config.toml
num_hidden_layers = 12
init_std_router = 0.00606
vocab_size = 32000
tie_word_embeddings = false
max_steps = 3983
Below are experts of layer 5 (counted from 0) of a mixture-of-experts language model. Rows are named router (the router's row for the expert), gate (a neuron's input weights, with its number), up (a neuron's input weights, with its number) and show model dimensions 128-191. Each number is 500 + 50 x the weight over its row's rms, rounded and kept within 0 to 999. Numbers have three digits each.
Before each expert's rows: "gets" lists some tokens that make up at least twice as much of what it gets as of all text. This comes from a sample of Wikipedia text that the model never trained on. Tokens count by the router's weight.

# expert 1
gets: "\n", " (", "\"", " John", " New", " United"
router:543515519523560435523457576547507621522503580565621488503415481515457503443456494537444518471496467464452469525537440461394517479487527509528532420533470443425549535430468470473436505475472544
gate0:619502589550539453494585519439473596558479538490534574526674518575580491539474424438485473520413495505476425576515455491524638466553496519530530543444462493478540527452569384445535430490435565
up0:535421486572600570519475489474490614522523454522512552551450484566517517512492444516566549531509489529518517579572492416538508417494422501615545503488525524521462508476515496556458493493503596
gate1:461594453491453526498455528493570488434494460511551350562496583521452501515498584551493413505496481550472516453525493451558489498404509502559616455532404467568556528508486606509475477513524442
up1:470418437604524531562496544516453467431621512496573463464566445551548587503540458484590341448450533511505421512424543549428486481471523493479547536492460528496539535555453530527516537527498477
gate2:574452493529507486507446522560480471426624617480448435544406494585569519530532514571546505611552488463487555594427486512511501557526536499474424501505581467473515498591580452422508488536515535
up2:510499492557549467436533549559533480503435564572494482502394465520488537447442447429509442479475602431466571481579448515501465525504533535552515396481469554514547454501525535582456556399527443
gate3:504478457448515423518476578468537494528550638419538437407504509541504458512520507547455486436550475462510536464442457531552432518514373506551508384563566441561504571556499582544433508461465466
up3:421496440489515471525535562600473508529443470538448527481544463409445473525468499605489466544502512524503410480584519553404504515478523470493486463496524425553449474495427432501514506460487470
gate4:465563467482424448585475529495481548517413491558551486417482431508476471406433531494507529579485589534534582534554603465528485510547534487516486410501600543488473495532499500532442547506515478
up4:433494578473533460551521511455483441517461504474519575468511471410524429440467454469571497303397512474594477417505512480465469514552465492484437500483544512455415431448453470520497583502500501
gate5:511553383557529478454448431442475500408474496506541493453465435469484503503541466456499474568532473567547462357511514564518424464501596479618482530526570427440500457519538463540446562467562465
up5:578479458495468471522485450456468549393494537448465469565425510524526557550544560459443439467506456589562520368467428533534443529446529485500494483483505472559486482460456472484494586463528523
gate6:458572533511426412522430510432526431575508589492438532447422560575482477482522440471567552543570427572624526457512538541560472611525472499509448449432509487521522446498490409490454554493469526
up6:515440507545432493510489500501594423472468511405556579560567485450520594476493525493469511439446504524492552481566450379493442528543433550475471387425500547562479373499578541511489549490526483
gate7:429393545459507499511514465472421572450422459526472468540408438572486471476541412475498422482425440526418486450431490478519526381467503459547425497452458477476537524656511507530466412541485489
up7:575471577481545556461482458458496511513435460574549368522524491538492484473440534445577434560477496562574516506485550498522446497533562517479503488440399501552481473512580568443456539494562433
gate8:455493569516465493512565543432544535466514559549515483468394461469454475499596461471613504445484464594476433484556398565551478523425465503501472469550452563393432489507558551622515435517433461
up8:429513431556520516516509566416589502491493561485438457483493588532504607468448555550480474549465511499601552497474496481512493491494436530486486556437532544462519556604486520494520422439501551
gate9:456519479590535406492455518512459504497514458442534478501549498491484469469590552497533512434423561534505484525618533481437495447461547481509518526500465519529547583526491497454498539384462416
up9:436563456556482424477444628448546528541546689514512524457529516483542519535472542454484505477468556543486441425462512499498533539510478459547562438444419486517481557552480464550425525538483519
gate10:531494442526526475494601470423505546484551594458555507485614423554491478440557487446566491438447504509568458515532498456458497428520537451588468520411509476532578433413482490556489438526509458
up10:524489424483543530557478572478381477484471499491547550523561456538483530549517516514468490485505558485533490578568499401555503623430411450569581416488515614551446516424495486579427572479599539
gate11:618409504555565509464436500550437581592510548484601494514427478549420432515453571444466532487488558445566446500535374375471509462511517500452480445562548580447527550467523414533560539389492555
up11:611588474441483550578529507470495441522603512451521509498518527518596495449501493430511510534579429540464478506466482542462481515496505453534502441543446477432554458460426526499524473577441590
gate12:550439507471453424529505426593517459560554505574539491513506526554517492566496525591474500517489514473418445474509568428453444505508446391530507603529501480556470493543536517583411475488504529
up12:502427521382505468460500517521492471563538481478548487482561495543520459506533476603412476514488445493559520396499481584533473573505493562550550473514525549518471548450553492529468545469596497
gate13:454449527407481473612508641425368560517526498449561570519542544574495541472598486480430547491594418508527497523502470464343508527466499427554560472552530512412490511492560534447588500483501445
up13:512547488548453495501490467563580493538496542534512538475484500580473455492545502536418469508557513583558548502486469491580456491493475387612493463463446513539539460549414489456431496459364598
gate14:419456507538495525412538443465551502475420589499486428617493524444498520473560558457435535446490415465449607445514565469525511594546451510536498543484463511412412496521556565491434560486471473
up14:458481347501448487540479512519440452467491552487530470514496461486494503479536528425422434464508528470448501649550420462458571468479483491473565467573443492532459548459526500598445415567550379
gate15:469380501525464437444543461464490492501477564533483592438577434523473449515423501614465476493590532452528463545559469649508533500460442566520536573514448457492435504575560479480515474548436544
up15:493539468606463478487504533470503550535492484589457450507526471407584477492447588549556479469458524495405500502565459481455576535463548597509492592608540464445518433513499459557536527471475570
gate16:531521303462479437578414502556408535537466543439496470562447464445397424486475482571472518538528542521476463510594540524502592453478452499476528526556413420484493584501471452522528457473519540
up16:504491531525442487494534580459573555518519557494598498490400421493523536502486546516576504535453518561503455527487461539570378532524506512446548483546436514438540478456485521551494498632413481
gate17:439542513527575454547474525491499453533380479475501506470590534672455497496448510520501531406482458515505409499566463485494444520454512573526473532529417418454567514497499455542468483452538546
up17:497502474462490463461533571489518542496527478567425521574508464532486477478521524519440537376485487558526522513511584444424477537481472474518641538462588547545450560506441488441547587517454528
gate18:574564456521450417510450497499476527466522459521475503340480479517492478430492587517531472483496465632546463577453484450519473549436510503596526528509447484504557530539466465503461513486390494
up18:511506568550493458489582571432467460542496503577447552449510523544494435422601435558570484456492523521461598514629467496396516478513483535514539548495540421481518558445414545566453572487478550
gate19:440427510451465451450435435544531539476449561480581409500577484604518387456521495528482484503495550503344439459444548461596572400492438511544488498477492495495531523494490460543514524433464498
up19:480513464399500550508429588442481517555517569500494539495547477565440420469545520522468445473469533468504541528463450455534469534572506567447576397494540650548557528432521475450448443523503534
gate20:388576429509499492484530518421489574622525540400541598522536508435449426448501497461454449450487543365579546474562390590462455572522580452465455515541401517511486645412484559538424550531525445
up20:444569539503566434517599545447470511518480491564595467478495521504510498568425548433569525443526516499559426493425564481557487498501467552513509523428459446509469487459431573577456513482456511
gate21:423574623549487534521491517438463527446462539629508451514466478532448496457419546422443515488519475535417509569538544450514485590541542441512551439598579514605485483534526505433441459516392440
up21:465611586589493518525548495365518570489555513421556458537504515411506623410430471560478422465445544502463627593557480532428499536495502584503505544473487467486493513512475421508504511422464535
gate22:434611520475513530511494369500578554514472500506496518556520432523444539452482475482427491471432486512596489469570555479466491583499492369472566553476527461487513590440474552420525542397502530
up22:480555475503438431351496561530500530530470604554459436535485516438439497471526514481556482469561439457533525460514504493507525510521534499549424505509462507468512502468468416558465570487542582
gate23:491470467559521590645410486522493496456511564477563563556548494445439463464446488531565536594549532506576509476546632537479543473480463446515504531475462505542531518519568437464608520459451464
up23:546554460572481481513470540433470445502491510409509566470497540505482521429410573559557537472412530433507458417434500444493612462506545510501503495561482518550496564524579398510432514335548516
gate24:460459498508510575399606490520569516493461617526468467500527549409530472447343537512511467436553500517464602500514476427577495479492521487461495504549486544434529467483555386503487522471457574
up24:585566552485478443316450516515478473526468520430472403576483530563524557503605483474538577472536431546494506627490441493515472509507432506509501564459613482563504494489602507568541522495498505
gate25:504483455500468541484446441531511557439481453510460445386517513585466514434431407556625512486534451567563473480516436410431484544501491480489499517506439600486494456459546464513559503499504480
up25:439401451537557400425489536455446480423540569587546360517475483480506552530428491497511539464444498486596578501540477496531599474554451473487471513458500534526494521495539510521481507650511512
gate26:551445559431464549545510563522492443471488535518543440582517497546518550441575538592511520599438465508485449507511426556452461520481462436548576510491460479392453526528468438442609446476511456
up26:522492525463594460600454424520497448543468571540510485428517508590508529471548490488521512440416500453486488501513503431530565516461552526504479528496502506513499429496502522542495520499488504
gate27:441456523494464362539568497476528549607481521619537521503553470476442486486543564523604473484509534411507511400505525512612538581438523554543532505562536455502454505536506410545493462434465502
up27:412528418482529591422503536487581454517571537442664571465520490527513491606592568500482510488465471481456502395467554507529464528480547492556486529577510428504431492483417480523524530538439465
gate28:470459449456400436454502465439545504481441530388477511475544477542429573380408452580464535570464497555467463522470559419464540492461454448501429479555515498462535580596478475539489570417527442
up28:508523468414396517464547550615436487508452488614512339555596498530590501522551477476530473456492493495515499452481401532464503446488502463422535478520494481552499527526500444492470457567500494
gate29:549565451557416494591451466482562610556486515560568505565513506448419510561502530475479532495508406539538542609479477414481466475553491511446511558456512482519469502553606509536428480516408483
up29:501426469526479536431491439509420550477576434575492464603437530441476498426529520510475494544480617453484514503512468500510446466520532585508448463567500433450557439550556475574398541412602505
gate30:426534434542538486557539517342485454477483585527472424451507456502500436401465418571436442427555532520607474495574562446463482521462445399495536553508556462478590493526471538553558492545384482
up30:438565507574502559580454524533460603479466447457444438486564521551507480496450531501393441487493481466451495502539483515490486492532590380496490495411484523558381491558548442533470506518508520
gate31:466575494539473478537449516495543438448509521533545384632524445475413519414503518572402437418537445446531497597503631408531455584460523464576550498416538557535575490437462436484633534576447481
up31:522469448599371618558425383421543478543532464452493546510462450544469386510515541484524527494427483444459537454467471428468536435468500420485561494544490464572483460470447542521504486476512553
gate32:512455477458456509548544540489526568464486527472507515451461526491440401537426474480444593409504455525556454474510466557496431529475489502515472559508589392431415526507478500613532566493526485
up32:545543490522458503524610532547515471520591548551577446535495429532564550546460446550550480503552551506573605408450481466559580508489505406462545420473615539509477505526567566388484570491398488
gate33:424453563469461471585524483502398564472450538553543430479513451532565497515530515512490518523555443439561489464483465488457475439515495547533535478508391479471594492462456486466388501526460413
up33:579566446445619490635494562529456556488506446473513383483517564545500548428405576451492513515482534537498574472517534497541504507412541457495435418561520503573478594508483569528491446507435417
gate34:498500519455429474461433453533442478472454441545451418527464396465538461442510442425488453491491474527664412549470563417526505450484455531585538504535517458420439476410510476494511534500469506
up34:387536530532592491476447475565492475444487486537561504603616480498513471544436426503360394486440468496514519493422441578463489461431371516417408370539493496510540532470528513517451531524443516
gate35:440531551509653453556478458546473429490580508506580462563434499632512532519455529578533501413508468437394480514483505434417447473459499542445546505581498510439501477460550453447534390497553454
up35:591530564499570417489502519558560583540534446535550466514417428412559522460437514570548462525543581615410497472478485500534523546474550579584429499501487523494467600533495539509471576502518490
gate36:495531568568468593487540442558506466424443494527501519591468494439595433501524475502477465446540514489540477372530528648424489459507582460458520467542532497473520512493391413469412548491510468
up36:517428455498546526487537575485521470544499517505462549493446419552494483496539551565569465468523527451498557472399460501556599534475583594574546431473561567531517478525551424460535488518582544
gate37:536505492503536422513509441474641547486536545515443559499496529528460474565556571478452490554425395495589369506483500471545464537469560397509485468554514514504474529524481562452503565583499522
up37:523566520632448515470446551498544495567550494557435564399402512577531503548464567544543544523510524555482464492517527533551512491504585487490500553530476574550516507453462532600525550440622514
gate38:539392461459620468479448500461434457521576524604446400572531442525471477417453509557578539561465471523500530501490572543458493560397439395463496540538512517545540511504553536531412465511560434
up38:558496480553452471446442548445571539522457502445511511671499478469493473437555511617433470393633500436580498484409540450515470380481500477479549517452496446550497501562536485543493490448478441
gate39:459553421582409468479573479513479544569470500459570535555550498558512559555571512450500441478440578560477649438497513477460562460523473544473495531527518575477500558469479475616407549499547507
up39:496491397481384510444587525487448507546470578500535521521436470499506475571486518454578442496559524430553502484537535491475498549458402464459433468584596480512465498479514586588553553501579581
gate40:559476508489534477499501489472484463435436501487477503583523438525510455465668542525560490456447504564570437479482452582513538494577479560520606500494445608591495428537477458405469467463552478
up40:479516478490517528512458536491485449451487545548544598480454435513441513459512452510505480393539506607520529462469355583443533432515435500512501507561546510649493493520500477526533447483493484
gate41:524493481497520558542496480500503477580523537600487476497511429490538514480469494579527467424494518529461478589571521577515508479544395430458494479534540537569493427453564536529502543422497504
up41:460463521539570518403492441534578424526536482525473584503482580519521493424487460540423484466460431447471577494555485496562439481522427659458532529467468495503535412534568492543534580415573503
gate42:556477454480523511426442480444409556481474502450509451460529450468454497516540506416560541561545556409466517487434490524415565521508568537497519475561551489461510574543529490503498427498510556
up42:507579483460493467373476476490474474561472486477511456473482493426600501441544547429596453501476538503485547426450448488619521578420554344518462494533509518459446540499438474537527513517508550
gate43:527414474527468457558473478521499461541576515491621535460584471503526593535410519513575433565529451547464559470395491471448516421389514501504560546552429439506541579453469454545533514446605468
up43:535514511452462337531497521600502566530520486428507446545488449413442436579423503472469498461545528497472491525511408561504519447507500513603548434540495529577487540436474449456416490458494542
gate44:431516574570478607473498502561541400492459554462549540482535507518587459494518396510522533460516599397537523490447544536421505521442521496529495399536504454378478585410444485535514481612519531
up44:501526515484519498534599408444463566578543443563498517483470497521513460459486548524546583494517479545518377524470491453494473482523530534486598583507592494491522560453518491531473470452451526
gate45:568544479517433526575491551427451567523494454505495558546506446536463519457478432565544457470498423524651516573523549564540491416542460446534493510412517492575569500519503478484527445533511538
up45:434524511481451372522493519483501517490450535540471451504494500522457442525545442485561502453498601571563545507562421416458473464428451539557473455485561534449559404486499419538468584516515540
gate46:565452545512423543490453557509553526495488509496428458501500503500490522607526471494439555411549527529351517538472383492638463481577462403552523524504555552448499439474483481553510509399583478
up46:615483486496462490566431524449640525526535457550445526482534518512446469536491477497447475507538577477439391536444533565505582605550440407489587529595504510491575455542406453484511460543537446
gate47:516532464418530470516488445492453450453582503523560452428474485576490572467495492528501501537460514451503465478508468519567549534523431506563401494540530412452396524478547481536468535482450564
up47:464476506408521496608483523473497468522545504496439466516542567417513480537560492536499547562531496531423530487562540503455533558447531525485477427545591586420456519557451547600502499517460450
gate48:471500458426527571445467517488549492486550576568463421468537446528431389491510633547519439426580476462629439457454407538510450517557492445539441568480492462511481456382436567508400647406484577
up48:451539503577514551412553530492546481420498489558549516509539531438517496449512518532530474572463479480489459501536500470508540578423551478516488465450541445517517470478548444464422504475567433
gate49:442523518488483519537438499450459467529513502518458598542491464541449514481565512552512409527500558567488527428496516597545471566497548417469491458578573578533465500540407531434476422557483529
up49:498478457517407553487492524424463358486570594521535537468468495473469448518532500492557496564502507491433478409521462542524647546442451516463499487568453501447518459481485523544487447455530494
gate50:582507494450485463443528491511448552525476487481468540502428434514509459504475539514432485575585464553536482566487491474450558465584483564435447518547524468462481532607551443559549505492483498
up50:509494473557531501462501504453476491380577538479493464492413574468514515596509522436585536499554519618505534517518521541501479548488433536439568403462503485480452532521463542510479554469527450
gate51:492554427512542459536457537543503525431430582577482366523414556417602465554523512561649504517447483486502569523520550454485476504449571508536626465550486510586515436503485436526479495466374570
up51:438519546470481580491498473506459524448423542474535532552589490577493545456486424464516491533456475411496462461469479456516568562386518527463427477513411443521583494465512371435432472423469480
gate52:576472437502425536539480467526479495433502570456588413488565511550476481503566491635533448545503516419575513433550500456595523465480476526570460539544565478472507468483484524561516575532475542
up52:554465420537500501436456436452578536430559525442514533666508542561604445556466420500598572553466465501468483503511399502545543493462529527529500515458544498463504531462495500577500410494486600
gate53:499565460500569516486434487478418557487481475627504445517479558514616456384499567590451541428462515471528485473482476484532487450433446555544468571518511448640500560501472521589557524484574524
up53:343513535372390430460398440542557533461498544393476461485579507451516565455411494459432521427516566471573458485531471542473474488507471568545550563493507413514433552515446521527459548563488510
gate54:593521514428508456508518459461486563391516436460390498391536471527465512502517561491539516527517530471456464420498486525390560461505647438541513524470473563456452559505487571458531517478472465
up54:494415445644465442403496445513581504495510443510549479482492506533569521485470553492518602429500430552546499453465469523563458547483490381600577525477542582615479598509467471459539467446558517
gate55:546529513562532499427502491553508450594470523495507449517516410461497463589521514508468411449508558535549553509432378457501522425430477429408428505496472549473518532563492458547481445530563556
up55:532591495468447427444520538526520584422438485491559506487507553575475398419514437516570436445484508492516508494468444510563456491556579517512469567522465509471577498476438460415453543418472439
gate56:514395525550477471567470397565449426587409443519434487502556410488495515551533463561550503493452466476439564387528565492492517476469549543555536392505561553432515454515458557508519429476550479
up56:527639473518459473471536604403462468444475454478541471493482416471490519532435445479586498572488504525489533484523522603525412459473511548555435468483399531526465499543606426538447485571564452
gate57:485476457460532432511519532468471338438317504523498434509485489470431448524433477517497502519547522528486611477544463474489569491454560531513580509562510429464473520402410484499554514420495664
up57:415474411572493400480450423576519509553597465554527457455455565493504422512476504504498490486492566496452448474548496541498417523529549513479418528503492482544536506499438531534455481445549548
gate58:483481480549496390524512495515502502483380489416488554442662517504524497470392421504504461488498543415476548467495488438490492557377514659504471474452461392462535527458475460583555496502464602
up58:446483495467526559536504494451453421427529505494495473454478478503463527552501494517519516520553452465442527465451563526476489467505419536434551453492554494469525528482448497453477508533542569
gate59:565502607419503410477506532468550429410436477521482504482545474500511532468493489511510406482490580528524514465551434501547458493541503519507497497414528587523500474447454516494573441559534498
up59:441536574445489496615561464449636468424495500483623452480485559553459583564427511419505469586527396530467523478501430525514458532470593503546652463529505490464535485491499498537382480510594423
gate60:580441498414433470523486543453529520561497490573583495592461541445560494517508482551561513443458545438485542487444446606562473490452551509595612475583428458507553596512554478457499540471454502
up60:540528522508446446531439559457466547538491536378591498497497514497471462507512551427475578565527559527457439585420468517455518418518529536436603476518580554462599475536521479592517563522572525
gate61:563445471492504435468480583470441553506508480530525447480486422530532545536524503572485471460531480560499526433449584565497501494520505521519507466538509440574376484539511428446463486535494438
up61:470540516496509494496604599403453555541472494583493525491560439494474584524453531512683473478503591498550471558396463433458515503443505546513504514515512457533451526456588496505474473526481473
gate62:485476493487485487393563496477504538407486547451480502498510525406452479498528432461474536456595481570525537501428479497521535539507503494543530528525537392526531487497526549510468498483525512
up62:485529417519499447516494485614465436458500487485505472546484418530641525462573528483551438485454527612522473484513435592594475526481462496603539557495560501451416554464458507553564502491468461
gate63:515453525395548544470491538457475501475501418540520503565537466466530461540437502498452526510494497540475564452451442450502418540542450542553466487511429507513502454372476607474523481399439457
up63:515562585413460458537461592503458526506502580538483527568605490488476529471435521610530481525476485482516439417604557429470512489596475569439496499549507527508501473458444515527479501475542506
gate64:517554580571479533528538415514461323576534476488570473475446434522507412456467535376534590490583517462554468493467503587639535551502382501405485476460473543467568491476453502531471457574458504
up64:550461538550601470483537574611563540544542522513505473585550515520492468510528417486485470513608428428440496563502450471510471525523488552483554442544505518510428480499483499522448603430527608
gate65:519507426442460493498425401556542365532474593505610439510496539376468507479539497405510512486461531603496487531480446501590471411553496509470529544530467497548525476506469564454367514430541530
up65:539525551467438440496484536469474549550539504471439533483518457503508529467487508426537425463397467518504534642504449529525495473532514588487418527571483550486504412446456470543523414478554534
gate66:464446487434504429512470513457535435458551513481580509568560521553458436610614544459525476532488463384586572426541479457444483539423449518506467460498469485510509575449413495461379482546500502
up66:494529507534475557548547515584516504515568444358446447436490415562591525480485469530553482472513446477550514535477541432482458519557524515435539537554523522553453530564508480522492558499427485
gate67:447557510388586431506452477378582459428430520494494546515453528517499470450465444517488545567457484596497549587498437463404506501546537423444526565464607460520531548505498477472530570518510521
up67:479526501546564555463487465461462478613528507396499506633522564556522489370459498528530460492549547479499470418523447426474495567471493512532492461507498494511505469509566583512545446495518519
gate68:481341480481511537487495524526493501494492575476547408468551479507510482553562401529490554522520480484462485532467547560460519575559515468521528515514517460442473436441490454572488567508458439
up68:576534448448491466576527495492461383516561489562592431508426477435536512480487403473584489525438492626412446474434461530580579538465422536496498582446517419442474502513488499555443462471491466
gate69:515409534477500513452425481465491535481504558528486458460467489430490501436539498571520561522449466465496503504578561461495545413451513586475429602456516496635450418458527482420491474547490484
up69:387549494402536442430544467409465424463396474484507548490549477520427466543515512540518481416436491437485431450496510467430537565456574527539559465523475542511497418554499379447571430498407488
gate70:494530581515546526580530509535386516524483447451445428516498439474467426520464514474522447517502512541450507539554423562394426520489612513508443493495477488472585505509413516429398423417499520
up70:485537517441498467573466395558522558486504538473481501411558494421580574574429445505505565483454552448561546552438553523470454488504501576448450541487579549423454469521576532527531450452554456
gate71:530515487470559503537528451536487534393512492537472578491485514545574478561401512518516409490492524518493492478434519584482545480491520464511496483523446481495479486445470504495492418541471459
up71:530395376454608453524471482560499597478480454515471512492565501495510494543452493600546559572505459470498493485500436482531494505575506466493521549499521535505500526501574512555473457512415560
gate72:499437549482511566459481604423471545467427571416502487459562459592448514493423483499445544488483562510522515497545481533533523545420516429563422535392474479499463502476454459626522429538530556
up72:515539386415500568486491562551584449493437428527513510501456479512512408510434411560592436615561508515566489499498535436486554576494444526610498461523651490496446535431483390504481509480528394
gate73:522530496537412479540589448500526572510573513506493534504534501487515525455435465441542598458528454479541463458435505507519528513494479531520564413435547513428499439546580535552638539472455408
up73:555508515446620508479460437544301458470554465535458484505512481491473445497426529601552486471481406418439504498578499506485511501462485475526479470556486491440523472513516534540512558473568434
gate74:506533546454468417488518475510529477486623508457538434535529480618438472409495494456547534457477516466544558542516434457504358530531500466440529490514493472414507531462569488468493488447458495
up74:589569556491484397501421516487456580482497502524474428514470537499457554514533522474552425448541510459554512542557412560482509465529478555468451487448441476441483477569480525484453470514566493
gate75:595444589494446453460545433501498483456482508504563555528472544564488488432497353492489499513435507498466460561555416484546462470497538519419603489523423483464505456448542515450520529468546517
up75:502541481562495395501538519575411484604502571462570466461572510476535509522475521574519488564554631474449513521488483445492433496416496520472383488489565523547529454617470429595494543590403546
gate76:496484526492482526461487490522482563517546437560593489579405516503538469551460405457517512563563475599467496534443582511521439376506510429483515507523513480436517604451417533509455582529497475
up76:561399460490483480451539459560410535456446549475494503476530535541440517563525379527553516457493493463542566447500535566529522527505531439577559507455471505479496576516513536492447573417497526
gate77:498482503424493523449482470455529429504466538636501521455552550457523433443585509621574435478423553489474571548545510475484544437528539461493589505560512474393447488512546490518460550565449542
up77:600525475514532518405504472487565525522469501593489482518422483521552432458431457492578440409528417489483429444487415452498569476384556479532532399543500443575468445521520414616550509497514542
gate78:475556483482525480468427528483507422504483496444506497500559442432584504469474426479480397516536521383538497450530481402473512383537509462492557517518414514506480505441424428610404544597477509
up78:499500411468526470554527517508544545564490608443595609499431540469515505483601537470481455412399513534504466561508394465481574493485508524498513562427516506531440441505542542433535581446459556
gate79:544564465539452473417525584475362490520500579480569434520518513459501473406566578553541493435527534476513496543548401512497512435410480585427497541520564560531546561561478549447404502539431546
up79:465573446514479442623519441535501449521561476564521460563423526583440569499519431499523489486505493497511468401498485462495494485542486444547468467546432473522507524460475441496514561367511538
gate80:578526483557402494455442433483599459482530423496487429526508441506497487517428452522495478506451578417557540483485542416492492506494468519474488465509502511482422451492545536553437455504478475
up80:508522592497536484482475552470543411559486546506485517512480502370467416432517471519489511614440531443525535458477499540488542502446529473490579507482399509563553541484506491502489422546490455
gate81:572524487517449420569572618523476584442478489558528577472487380474514440531526505510488511457521540637510466408542518505386532518531561469505598494496539570585457569473440535440566617513544406
up81:420555537405423526538497510494429532470348574364498452514612436490563513559535385509574556474530508500581423518507483491471594464524578463532475571527584485454441456507471430618485422478580431
gate82:474508391497477493560519435425471535394552519422505590466437459490497462546451478553493500484496464508479491506653394538435449477529494513560507474535564561532446450461467494514525526451501491
up82:528610505481518492414570476485447498475458603595466496588528572518499475497602592470422479485485458480487486517488484540504479472485550504560527448512554458549531437474491577545426430436461391
gate83:574491526507498554578487578500510472540548558483534480541524437516437471468545521519491453411458522460502521501525487565461372413474475496587468451445515499386404419473539492512477513426526550
up83:505450466455555551514571547478421572550464506541525480518613447517534432488474499538543379512467473443555587491450395464521563520514410515442497468505533507485483433518457504560542519469475552
gate84:511500480561417603638494541496409530433537544500449463466427450486489443533490581485556487493536516512544533511576449502508518468486535494393466492526507556477457488339415511603460470432427364
up84:556524515601476525556520480423573548530423500518533454520475527507463530441543505535533446426511531494409537561532503544449564459529491524544514475475420455469446597559472510506473525615510477
gate85:514539528523520491453453506545360464525493491542483460514434403413557531528540502586480445578528433541546454496438581443554451388525480570532460527429460518416468507520570500561478524503450466
up85:514541422559485421561595456508451441443464517471555503518510392488480574543443485550489541551501528400552484532452549560470552486521567455473537542418584559429547527517526516500491558480645540
gate86:519534503468624478502434552498570503501448533497479505490536501362556453542484411518446504490502561416462452518420437493454433514511569507491476514519521587505531425538521501529526489460499613
up86:465416455626484559491471558533478506504503471487408447459475450537467510429495397490532458579528514601584520493518414488428479419523555539433541494475544438488451540462472479561577531477473529
gate87:439397550508559508442529537472610550514527462563438481524445529464524472466507489487503481502557553656513499500483440544484505477511466515485523580544457546453433452433462575510456549560490471
up87:442431536460531456471505510508440502414483487532595557583524519531542505444514501481576505514581486558463447535438491477439459573523536502469532499590505522582476376581606523516506566498549512
gate88:483592549479571547487537415498498552441491533490523556563306379433423533449542523450500513581492495476452608490565497549485551516495511531466561564460514459535468507531517500535508530548507523
up88:526515545517569544463508464513493556508577572403586493449466498542497527550462563510447447482538529470501514486490533554406455444486448522479490520467515496546474436502461566424416491546482536
gate89:413493531482474523447435523501535578540430559393430493472495437450561457535473458569556470465510579443387556436474532475554537431540481477495510473510543449430502492472654526548458495581529449
up89:501559548390513549525526569434520505510513589490517522462544496482548514514540430550530483480531521566498526489601428573500485457428454522540493495456493465490516592524586438466493472508483469
gate90:445619519585531459565462533509572495521505498528600498495487474589527521474474510495522509407520448513580459543537519549471532479525482540590501572491396371545488484521456493504474489469595450
up90:492484471555501473599478538564573501520522582458526539436489496503591433373436538536465556483453587401543602459503656495426446613518402516468489535522427381459476558550622463492530493435432433
gate91:496486540543541519481506464540509485473412544529403406581500473466466448530504581541486501521574479441476429478471435555401525441475480499586492424606542390502369439508528519611526534476450550
up91:582487442488435600444504519478582491474477543463600525607506452491471574486534520538449505405483451540556546536450473420552543486520499546619508521570553441558642579479506525514511532452587424
gate92:441483536454487525533417459414534542528578448483426516487544483554442491483517500524652511476463518539501520476506515482487480465478488537519449443500622444522449532492544458439499437501577565
up92:376541586454496552556419501505553547565513518539403487432496378505499512551552480488539611544428473462538388484486492470551498476484459553403536474521471541590536522364594467561445462428514552
gate93:451514482407440491540542472547472470579512489499514378486548524434521425447512434463555485548503557528566478435447488556537543519445519539403548377532451415520457509554484465554510526521474507
up93:519503522441518426475585492584584543412465524553556385514556495461596470475494460526472404516432485471483494470530463548432518462520475565509511538495438578471403508520556505493466451491484554
gate94:563468609489503511498472540481511466475573410356500519475591668457519496425512562436529506560442516545476403511565501594535458553456448493569546462503420504484467601491501503472518463508438495
up94:462593358507493520523431615506560525507557521434509508501409450550455513460469392543522518455499539525508510490380564540526483501570467553484446524426491469442482454446543502463582514557516501
gate95:431473553461508512546436445492425461491555539448491529508504437445418462609519425551525502570486418399619509578519557581558485514461489450517503500514567514559504477465487552485521520609517499
up95:494533404438552449491531503502474504564546447531461517467573491510451490509497518484515556529543503493488461484485440473504444461574474485587546579548450492565516369501467494551429436377475539